Weights of a small mixture-of-experts language model, trained from scratch on English Wikipedia: 153M parameters, 6 picks a token.
Below are experts of layer 6 (counted from 0) of a mixture-of-experts language model. Rows are named down (a neuron's output weights, with its number) and show model dimensions 0-127. Each number is 128 + 24 x the weight over its row's rms, rounded and kept within 0 to 255.
Before each expert's rows: a language model's description of what the expert responds to. This comes from a sample of Wikipedia text that the model never trained on.

# expert 15
What it handles: Surname first pieces
down0 [111 153 112  85 173 108  96 159 135  93 119 131 151  97 114  99 139 129 140 108 161 125 170 127 165 110 118 106 116 120 181 133 129 151 137 140 114 172 115 140  98 149 136 124 121 102 151  74 173 146 100 105 122 157 118  99 118 125 130 123 128 176 145 106 123 111 137 124 140 134 156 132 101 134 164 168 122 119 126 154 126 134 111 119 100 130 158 111 116 132 136 128 152 153 131 114 132 132 147 168 150 137 134 117  90 142 136  85 147 129 126 100 135 147 117 174 100 129 142 173 114 107 130 160 129 174 122 135]
down1 [102 135 149 140 140 123 128 134 143 149 101 135 123 116 134 107 136 141 124 131 186 111 135 105 128 119 136 165 146 145 134 139 142 114 146 121 109 127 130 141 145 125 149 135 147 132 129  94 137 119 144 146 153  94 113 137 130 138 134 100 137  93 130 111 133 122 142 116 105 115 123 116 123 118 109 116 150 121 128 114 111 123 132 110 136 110 131 138 136 121 111 150 116 112 130  82 141 140 124 124 144  99  91 163 107 119  80 123 136 106 141  82 106 116 123 136 120 123 119 148 171 142 149 131 138 116 125  86]

# expert 29
What it handles: Final pieces of names
down0 [106 111 117 103 134 112 105 144 137  77  92 147 146 117  78 123 145  68 127  88 133 122 158 107 172 140 116  99 136 125 155 126  91 134 131 129 112 136 131 187 159 150 112 110 112 133 151 108 169 147 126 105 149 125 119 180 100 142 118 133 120 168 167 110 128 109 109 125 111 119 176 158 101 136 131 146 138 116 106 142 125 100 157 149 117 141 104 118 121 115 125 122 131 142 109 102 131 109 144 110 142 140 134  93 129 137 129 117 120 174 127  82 131 106 150 156 102  91 131 156 105 126 108 111  99 141 109 184]
down1 [124 138 131 138 113 125 118 124 145 150 114 125 135 109 145 111 130 139 121 148 130 124 142 116 165 163 121 158 126 124 126 127 131 115 107 144  88 147 130 156 136 140 150 123 142 149 149  80 126 143 126 145 161 141 134 139 110 163 148  71 136 117 155 128 119  97 158 120 114 107 120 138 107 143 100 128 169 153 128 119 153 151 126 125 137  93 117 125  99 148 110 144 164 111 128 122 150 119 121 151 157 149 125 133 147  99  81 120 154  81 144  69 121 110 108 165 119 132 155 118 148 124 154 130 119 138 132 116]

# expert 30
What it handles: Category nouns after a
down0 [ 91 141 145 119 129 184 130 155 116 107  73 151 108 119 115  58 115  91 117  78 162 159 144 149 152 121 117 109 139 142 160  93 127 115 129 142 142 160 134 133 135 143  96  89 127 133 131  56 173 163 112 136 100 147 129 124 114 150 151 156 124 145 129 103 133 142  94 125 167 130 163 137  87 133 127 162 130 136 153 140  73 114 126 167 115 137 170 113 120  91 138 131 111 133 103 179 156 112 175 138 166 112 140 108 112 123 116 124 145 141 116 135 149 137 148 131 141 126 135 138 142 127  77  95 124 143  96 156]
down1 [124 116 134 126 117 118 112 116 117 162  69 133 139 116 136  91 126 110 130 126 148 140 118 131 125 132 124 133 140 111 141 149 151 100 107 160 103 132 125 125  93 117 145 119 129 175 120 161 129 110 141 122 161 100 137 183 115 166 133 133 134  91 100 138 151 131 165 159 120 118 124 124  72 111  86  89 119 162 115  94 185 118 129 147 138 129 121  99 130 134  74 112 123 154 129 147 151  93 119 159 136 122  88 183 110  69  86 154 112 118 142  86 105  97 118 155 106 131 152 155 162 106 170 121 143 114 143  46]

# expert 22
What it handles: Perfect auxiliaries and locatives
down0 [ 75 137 142  86 150 108 123 178 146  98 113 119 129 125  73  85 114  96 131  90 171 151 111 141 163 106 133 129 143 105 171 130 112 154  91 130 119 200 120 161  99 175 118 140 113  99 150  89 162 146 133 118 164 142 135 141 129 103 122 161 114 140 118 105 148 135 119 142 131 138 116 138 121 152 130 154 153 145 136 162 133 116 135 148  91 138 124 141 149 114 100 127 102 119 146 109 103  86 160 115 120 149 139  94 116  79 154 125 152 110 142 133 123 123 124 115 118 124 123 142 109 133 118  98 108 154 107 150]
down1 [128 102  98 110 113 122 124 126 138 176 103 132 101 132 124  84 161 159 120 158 157 119 174 104 141 120 130 171 170 132 110 159 124 115 121 151 121 119 112 127 149 128 150  97 137 170 133 128 136 108 134 161 136  89 133 156 103 120 146 114 137 103 127 114 132 131 155 104  91 108 135 137 115 133 138 117 152  79 130 122 160 115 144 119 121  81 122 136 105 137 133 166 140 136 124 117 145 129 103 135 169 143 111 150 131 121  78 125 135 101 113  90  79 139 127 137 127 125 102 163 171 135 123 143 128 128 117 102]

# expert 59
What it handles: Sentence-start name pieces
down0 [102  67 128 116 135 145 137 170 138 113 107 137 128  84 114  90 145 106 102 115 142 148 132 111 196 126 114  84 115 130 149 104 104 124 114 152 146 170 156 148  83 173 110 134 120 133 148 102 185 142 134 101 102 133 107 120 123 163 136 125 117 159 125 127 142 126 126 139 151 122 187 167 126 126 143 152 130 109 124 108 114  89 156 155 113 170 152 110 122  75 123 160 126 135 117 147 143 101 136 108 137 159 151 110 118 108 140  92 122 158 145  96 147 122 141 163 143 137 140 172 123 103  94 107 103 133 121 141]
down1 [167 126 168 130 163 110 145 145 137 144 102 119 142 107 106 121 135 157 143 142 205 133 126 125 131 106 135 128 146 123 127 160 112 140  80 126 126 135  60 131 148 105 147 115 107 131 130 104 112 104 161 117 121  94 140 146 115 153 144 104 157  99 116 125 121 137 156 105 150 142 108 150 145 125  96 110 181 127 138 137 144 121 111 126 105 122 146 142 130 133 101 159 129 147 116  96 139 137 139 141 163 120 109 145 129  85  84 131 141 106 132  68 106 146 119 128 126 102 139 139 161 111 135 134 141 115 130  65]

# expert 36
What it handles: Prepositions and stat cells
down0 [141 119 144 143 172 132  98 156 134 119 112 156 148 115 121  87 145  92 143 136 141 106 106 107 160 175 137  92 112 129 195  88 114 121 164 135 163 147 136 152 103 153 133 110 118 108 129 119 159 160 126  93 140 108 125 103 153 123 161 106 112 165 174 113 136  95 123 137 151 151 172 141 113 136 150 140 148 155 133 124 133 104 128 148 116 114 103 163 118 118 152 121 139 158 145 105 111 118 142 106 147 148 123 111 122 114 154 122 122 160 106 135 154 102 143 124 121 138 161 141 124  94 109  84 139 150 109 162]
down1 [ 85 120 153 115 120 128 120  91 141 127  91 125 101  90 122  96 144 142 129 141 178 175 126 124 140  96 126 130 130 144 120 158 117  99 123  93 100 142 158 151 123 120 151 105 110 144 123 140 159 118 113 136 115 124 129 129 122 143 146 138 108  89 109 118 152 113 160 109 151 147 122 160 129 122 114 113 145 111 143 130 148  99 142 134 127 125 160 141 114  85 124 110 122 118 130 118 141 153 129 127 121 137 107 114 141 114  90 134 169 128 149 107 108 134 110 159 111 108 143 178 149 105 151 134 124 138 144 105]

# expert 23
What it handles: Ordinal and time adverbs
down0 [105 149 138 114 143 126  84 120 121  90  96 127 152 140 100 110 149 118 147 131 121 141 100 112 125 111 113 124 155 122 163 119 124 101 154 121 145 155 127 124 122 157 117 133 113 107 138 108 180 129 146 134 145 147 110 128 122 138 121 131  85 179 152 141 136  95  88 167 158 149 171 133  94 133 184 145 164 103 101 127 158  91 183 111 115 128 118 141 112 110 134 150 131 115 167 134 133 114 126 109  95 166 169 102 111  96 149 102 144 175 146  95 127 113  95 127 140 114 106 151 132 122 142 126 128 169 138 125]
down1 [106 123 158 137 120 149 128 156 135 169 109 157 121 103 119 122 153 120 123 136 161 120 140 119 131 118 144 139 123 138  78 130 145  88  86 106 115 129 125 145 139 135 141 133 115 139 151 116 103 135 148 141 133 122 111 169 151 110 108 119 149  87 120 132 143 124 136 126 118 144 112 149 137 160  82 118 174  97 144 108 147 123 155 133 101 115 132 128  98 133 103 122 106 149 131 126 129 137 114 153 141 128 102 150  97  84  74  99 119  93 152 111  99 136  92 150  84 129 137 136 175 121 135 128 102 117 135  96]

# expert 32
What it handles: Hyphens in names, codes
down0 [118 136  80 117 124 129 118 146  79  48  76 148 145 130 106 108 180  99 159 136 143 125 137 136 198 121 143  94 124 137 150  75  96 133 148 128 127 168 120 176 129 158 139 114 113 163 156  92 189 140 138  87 156 150 114 138 117 115 148 151  69 142 131 121 155 128 134 151  95 133 141 122  85 129 175 137 149 132 143 155 171  91 128 120  98 129 173 140 122 129  97 135 131 153 103 116  93 110 152 112 130 105 135 114  85 128 173 139 122 180 119 151 139 126 138 176 121 139 189 155 158 135  98 116  98 147 121 132]
down1 [115 127 157 108 139 115 132 130 152 152 113 123 115  98 153 123 135 122 124 135 182 126 130 108 128 148 118 132 160 144 124 140 135 107 106 127 102 127 133 164 131 142 150 119 135 142 145 131 134 124 120 134 150 107 119 113 105 173 137 104 126  85 102 119 159 113 146 134 117 165  91 128 128 118 107 123 153 142 118 143 122 138 143 122 141 128 148 121 115 125 122 145 117 131 151 108 117 131 144 116 119 115 117 153 141 138  56 143 129  96 137 100 136 129 131 174 106 120 156 155 163 117 142 137 115 152 134  86]

# expert 56
What it handles: Temporal and causal connectives
down0 [ 80 130 130 152 143 131 104 168  86 115 115 170 128  96 151  88 121 100 160 113 147 139 106 145 128 158 127  92 147 119 168 101 129 112 137 134 136 191 111 112 132 147 127 126 133 122 126  94 177 137 142 153 130 146 127 146 120 131 150 164  92 181 118 117 134 106  99 159 153 146 149 113 112 128 108 137  92 126 136 136 116 112 102 129 127 126 123 115 153  98 152 133 153 167 124  93 127 107 115 101 114 180  99 116 109 124 128 151 125 128 100 126 150 142 165 167  93 114 109 140  98 125  88 101  91 121 132 124]
down1 [141  93 147  79 113 122  85 121 130 151  86 114 123 127 135 107 133 146 124 139 161  91 152 139 164 129 130 122 161 137 125 167 141  77 120 145 148  74 116 147 120 144 156 121 120 106 144 120 115 140 155 150 162 137 141 142 120 140 116  91 119  95 140  97 146  99 130 124 121 149 106 149  99 140  91 113 158 138  60 137 129 138 163 130 121 113 133 140 141 120 111 143 101 139 134 116 116 127 157 151 157 111  79 179 121 111  63 144 136 108 124 106 134 108 112 148  88 101 131 143 171 101 144 145 152 141 156  80]

# expert 14
What it handles: Naming and translation phrases
down0 [120 128 103  95 106 132 130 142 130  71  96 136 169 109 104 114 132 116 119 110 132 147 125  96 157 116 132  77 119 144 180 124 100 124 152 136 160 168 131 115 138 137 108 125 130 150 144  67 148 143  99 115 141 154 101 114 104 141 125 141 105 165 123 127 143  98 131 128 134 119 201 132  99 108 173 187 160 150 136 161 149 103 114 110 107 137 172 105  97 129 122 136  96 156 113 196  91 118 156 120 142 147  94 106  65 110 166 123 141 171 143  96 136 125 115 127 112 144 165 179 138  96  69 119  97 172 134 110]
down1 [112 113 160 109 113 119 103 139 145 165 133 132 128 116 144 123 134 136 152 126 146 148 117 124 113 108 127 127 137 142 140 151 140 122 102 139 127 122  83 155 135 122 159 131 144 116 154 110 145 153 130 135 143 107 139 135 107 137 145 110 135 104 103 151 139 120 138  86  94 151 117 107 120 128  99  88 124 145 125 151 143 153 127 123 120 109 152 143 101 148 122 133 117 143 130  83 143 128 132 145 124 128 111 138  93  85  85 123 130  69 142 104 119 135 120 131 124  96 135 144 145 125 126 109 155 122 146  77]

# expert 38
What it handles: Abbreviations, stats, auxiliaries
down0 [117  85 107 114 136 154  87 144 145  87 112 149 117 118  99  92 144  71 136  87 123 162 145 102 141 139 142  83 130 123 154  89  95 116 114 154 135 151 137 126 165 154 126 107 114 131 143  67 178 123  96 134 109 151 122 143 136 102 153 128 101 185 135 107 139 146 104 138 187 142 130 120 109 147 179 137 118 119 117 140 158  96 148 146 131 134 150 139  92 104 143 128 128 192 121 120 133 127  96 149 128 131  97 107  87  98 137 138 154 137 145  96 149 141 128 136 102 150 116 142 130 132  92  98 140 153 130 136]
down1 [109 100 144  89 133 147  97 110 125 161  99 165  98 136 151 125 133 162 109 141 157 139 129 100 145  93 135 126 144 150 104 134 122 120 122 132 127 107 123 139 119 111 163 107 142 130 135  91 121 146 155 125 137 102 131 132 139 122 119 106 125  92 114 110 110 110 159  96 134 127  96 114 125 127 117 108 156 108  85 104 154 162 110 147 148 139 155 150 142 128 111 143 126 118 151 115 110 146 138 156 125 126 134 159 133  99  56 133 127 117 152 112 123 111 111 133 119 105 146 160 141  94 160 128 161 153 157  98]

# expert 5
What it handles: Comparison and succession words
down0 [116 130 160 109 144 128 119 150 101  79 103 164 178  97 114  82 174 107 122 113 130 159 161  84 141 130  99  54 131 134 189 114 129 149 131 144 135 133 132 145 101 165 116 130 113 132 132 128 193 137 156  88 109 131 112 126 148 127 134 125 123 145 126 144 122 146 124 115 113 123 175 153 126 113 157 159 116 144  94 128 112  69 159  88  91 129 120 166 140 150 130 133 134 149 108 165 135 141 163 183 114 147 131 108  94  70 123 120 150 128 182 123 121 103 137 137  87 121 129 155 137 109 107 128  77 143 135 159]
down1 [133 117 139 124 124 116 100 134 173 161 101 140 123 106 124 111 154 125 122 140 197 122 132  95 134  96 152 129 118 125 113 130 109 133 112 135  81 134 108 136 169 117 164 107 163 142 146 136 122 120 136 150 156 100 125 144 128 128 151  95 164  87 121 112 118 141 161 140 128 129 107 145 102 110 116 115 137 118 118 134 151 110 104 132 136  99 168 103 106 140 108 136 139 130 117  91 139 139 158 127 137 139  92 134 134 114 100 163 133 120 118 111  67 133  91 153 115 134 153 173 134 122 164 136 137  90 152  54]

# expert 52
What it handles: Name-initial word pieces
down0 [120  74  90 120 130 123 103 151 138  82  95 151 121 127 117 114 128 126 150 111 145 148 143 102 181 152 165 112 193 137 139  89 109 162  99 122 137 168 130 129 143 125 102 122 125 136 148 110 156 119 135 120 113 118  99 112 105 124 116 144  94 148 154 113 133 130  84 120 153 111 201 135 107 157 176 191 125 130 103  78 127 112 182 117 107 146 121 110 139 100 135 151 121 136 105 127 124 113 156  95 147 152 146 102 142 119 159 133 144 188  80 126  95 117 148 163  97 102 152 153 139 134 112 120 140 159 126 177]
down1 [105 103 155 135 117 114 130 111 134 141 115 133 122 124 122 102 159 121  96 144 145 126 135 118 124 137 106 119 153 124 127 136 115  97  65 124 138 142 129 123 140 128 168 137 128 117 148  94 145 131 127 145 164  99 125 112 110 132 162 135 137 119 146 118 150  93 121  91 131 137  99 112 123 136  82 111 131 144 106 105 144 147 128 153 139 118 144 101 122 129  94 126 129 141 115 130 167 123 114 150 130 140 124 161 115  82  99 130 119 129 156 105 113 141 142 161 101 124 131 153 165 126 138 149 129 161 131 101]

# expert 53
What it handles: Quantity words and list breaks
down0 [ 96 150 126 111 155 128 116 149 107  76 113 121 167 139 118 118 144 128 134  90 129 101 105 133 186 182 126  66 143 135 161 143 116 181 157 105 143 156 108 124 160 149 118 129 142 133 124  97 169 152 143 114 135 109 132 142 137 134 157 113 113 144 161 127 146 111  84 118 131 136 148 126 118 151 106 207 133 131 114 134 103 101 162 130 127 139 129 147 137  96 120 124 114 139 139 179 151 137 152 147 152 125 119 112 140 119 160 117 135 116 160 116 135 100 130 159 134 114 147 159 120 150 113 110 129 179 116 163]
down1 [134  97 127 136 127 136 104 115 126 183 108 139 136 126 128 134 131 146 100 161 172 109 117  82 148 125 124 149 124 128 122 174 125 103  78 134 122 155 108 128 154 118 122 134 132 146 113 152 131 143 130 149 162 132 163 142 145 156 133 115 123  71 126 135 124 107 146 102 126 151  96 142 141 116 127 104 158 122 125 124 140 112 105 131 116 115 104 141 103 144 113 136 142 106 138  94 126 155 129 161 146 130 107 160 117  75  81 118 163 112 137  77  89 115 113 144 100 134 167 143 138 113 132 157 114 124 132  68]

# expert 55
What it handles: Relatives, auxiliaries, heading ends
down0 [121  97 152  85 121 105 121 146 109 135 110 123 146 113 114  63 121 129 127  88 165 134 143  84 132 122 104  93 147 118 173 139 133 131 144 149 153 138 107 125 163 148 111 108 133 162 125  56 185 124 140 136 117 157 107 151  93 129 170 154  86 175 150 119 123 116  79 120 157 112 150 125  86 113 117 189 171 162 158  99 123 107 151 132 114 107 149 146 167 116 151 118 141 117 142 150 105 123 164 100 140 114 145 112 115 128 181 176 127 127 148 123  99 101 117 159 106 116 131 145  87 120 112 138 103 166 127 128]
down1 [ 93  95 132 118  97 125 152 130 150 155  85 133 139 122 115 140 165 140 105 106 183  97 132 158 141 135 155 135  92 135 133 136 106 104  98 135 109 132 119 132 144 144 127 120 138 152 146 138 158 135 170 135 177 130 120 150 128 131 148 124 149  95 126  94 159 135 137 123 106 103 104 138  92 147 117 111 177  78 116 110 161 130 133 134 153 103 148 123 122 148 124  97  99 114 103  97 100 112 132 132 152 158 161 155 115  86  86 152 141 122 139  98 107 103 112 163 129 106 118 136 153 144 125 141 121 108 114  74]

# expert 61
What it handles: Sports table cells
down0 [149 101  92 126 145 170  85 159 146 119 115 167 178 109 121 118 146 118 154 142 116 142 140 107 166 140 149  56 156 147 167 130 101 120 140 172 134 177 101 152  92 120 112  95  65 133 138 119 133 175 136 120 151 151 129 153 121 146 137 104  92 168 179 115 133  99  93 136 165 110 150  92 102 117 146 192 146 129 122 112 125 116 150 147 138 149 137 145 116 111 117 126 129 156 111 126 126 127 141 111 120 155 113 118 152  73 131 151 125 184 152 129 137 117 165 121 144 109 135 145 130 133 103  76 100 154 121 153]
down1 [ 94 140 179  99 118 119 125 114 124 132  86 141 131 126 155 111 136 153 123 132 139 121 133 118 156 121 143 114 134 154 106 126 147  92 100 159 114 103 123 120 187 113 155 125 135 130  97 144 145 154 108 151 166  92 125 160 134 142 147 107 126 115 114 142 165 105 146 107 152 115 130 139 137 128  99 104 130 133 110  91 160 148 114 139 147 108 127 110 126 129 123 138 136 130 146 132 138 129 152 117 121 115 124 156  79 131  67 115 117 126 159 105 126  87 149 136 119 116 114 152 175 138 131 148 157 148 154 107]

# expert 60
What it handles: Nouns after the
down0 [129 117 136 147 143 147 149 121 142  84  86 142 169 114 108  93 151 123 129 107 155 145 148 150 142 136 158  93 146 124 158  94 114 104 174 128 122 132 150 140 130 103 110 116 150 114 137  99 168 193 107 110 110 103 134 119 175 143 117 148  85 159 128 127 130 121 122 126 144  95 169 155 100 135 167 137 156 138 127 139 111  85 137 125 142 125 138 130 115  98 146 112 135 129 124 143 126 110 159 127 131 138 132 116 146 140 161 103 139 169 136 131 101 101 150 127 108 138 122 144  90 156 107 100  98 132 120 166]
down1 [136 137 152  93 153 151 107 117 149 152 133 137 116 140  85 131 160 128 109 147 173  97 132 128 113 133 111 114 130 136 132 152 112 115  77 132 123 119 134 137 118 149 143 108 140 124 134 119 115 124 137 117 180 115 133 148 137 140 133  99 160  99 123 130 135 103 142 152 123 124 110 146 104 117 105 116 146 153 108 103 146 119 149 118 116  98 161 129 130 123 108  95 150 119 132  92 162 148 162 151 147 109  89 122 120  61  66 148 128 118 169 108 134 106 140 146  94 129 168 155 161 131 163 147 128 132 122  84]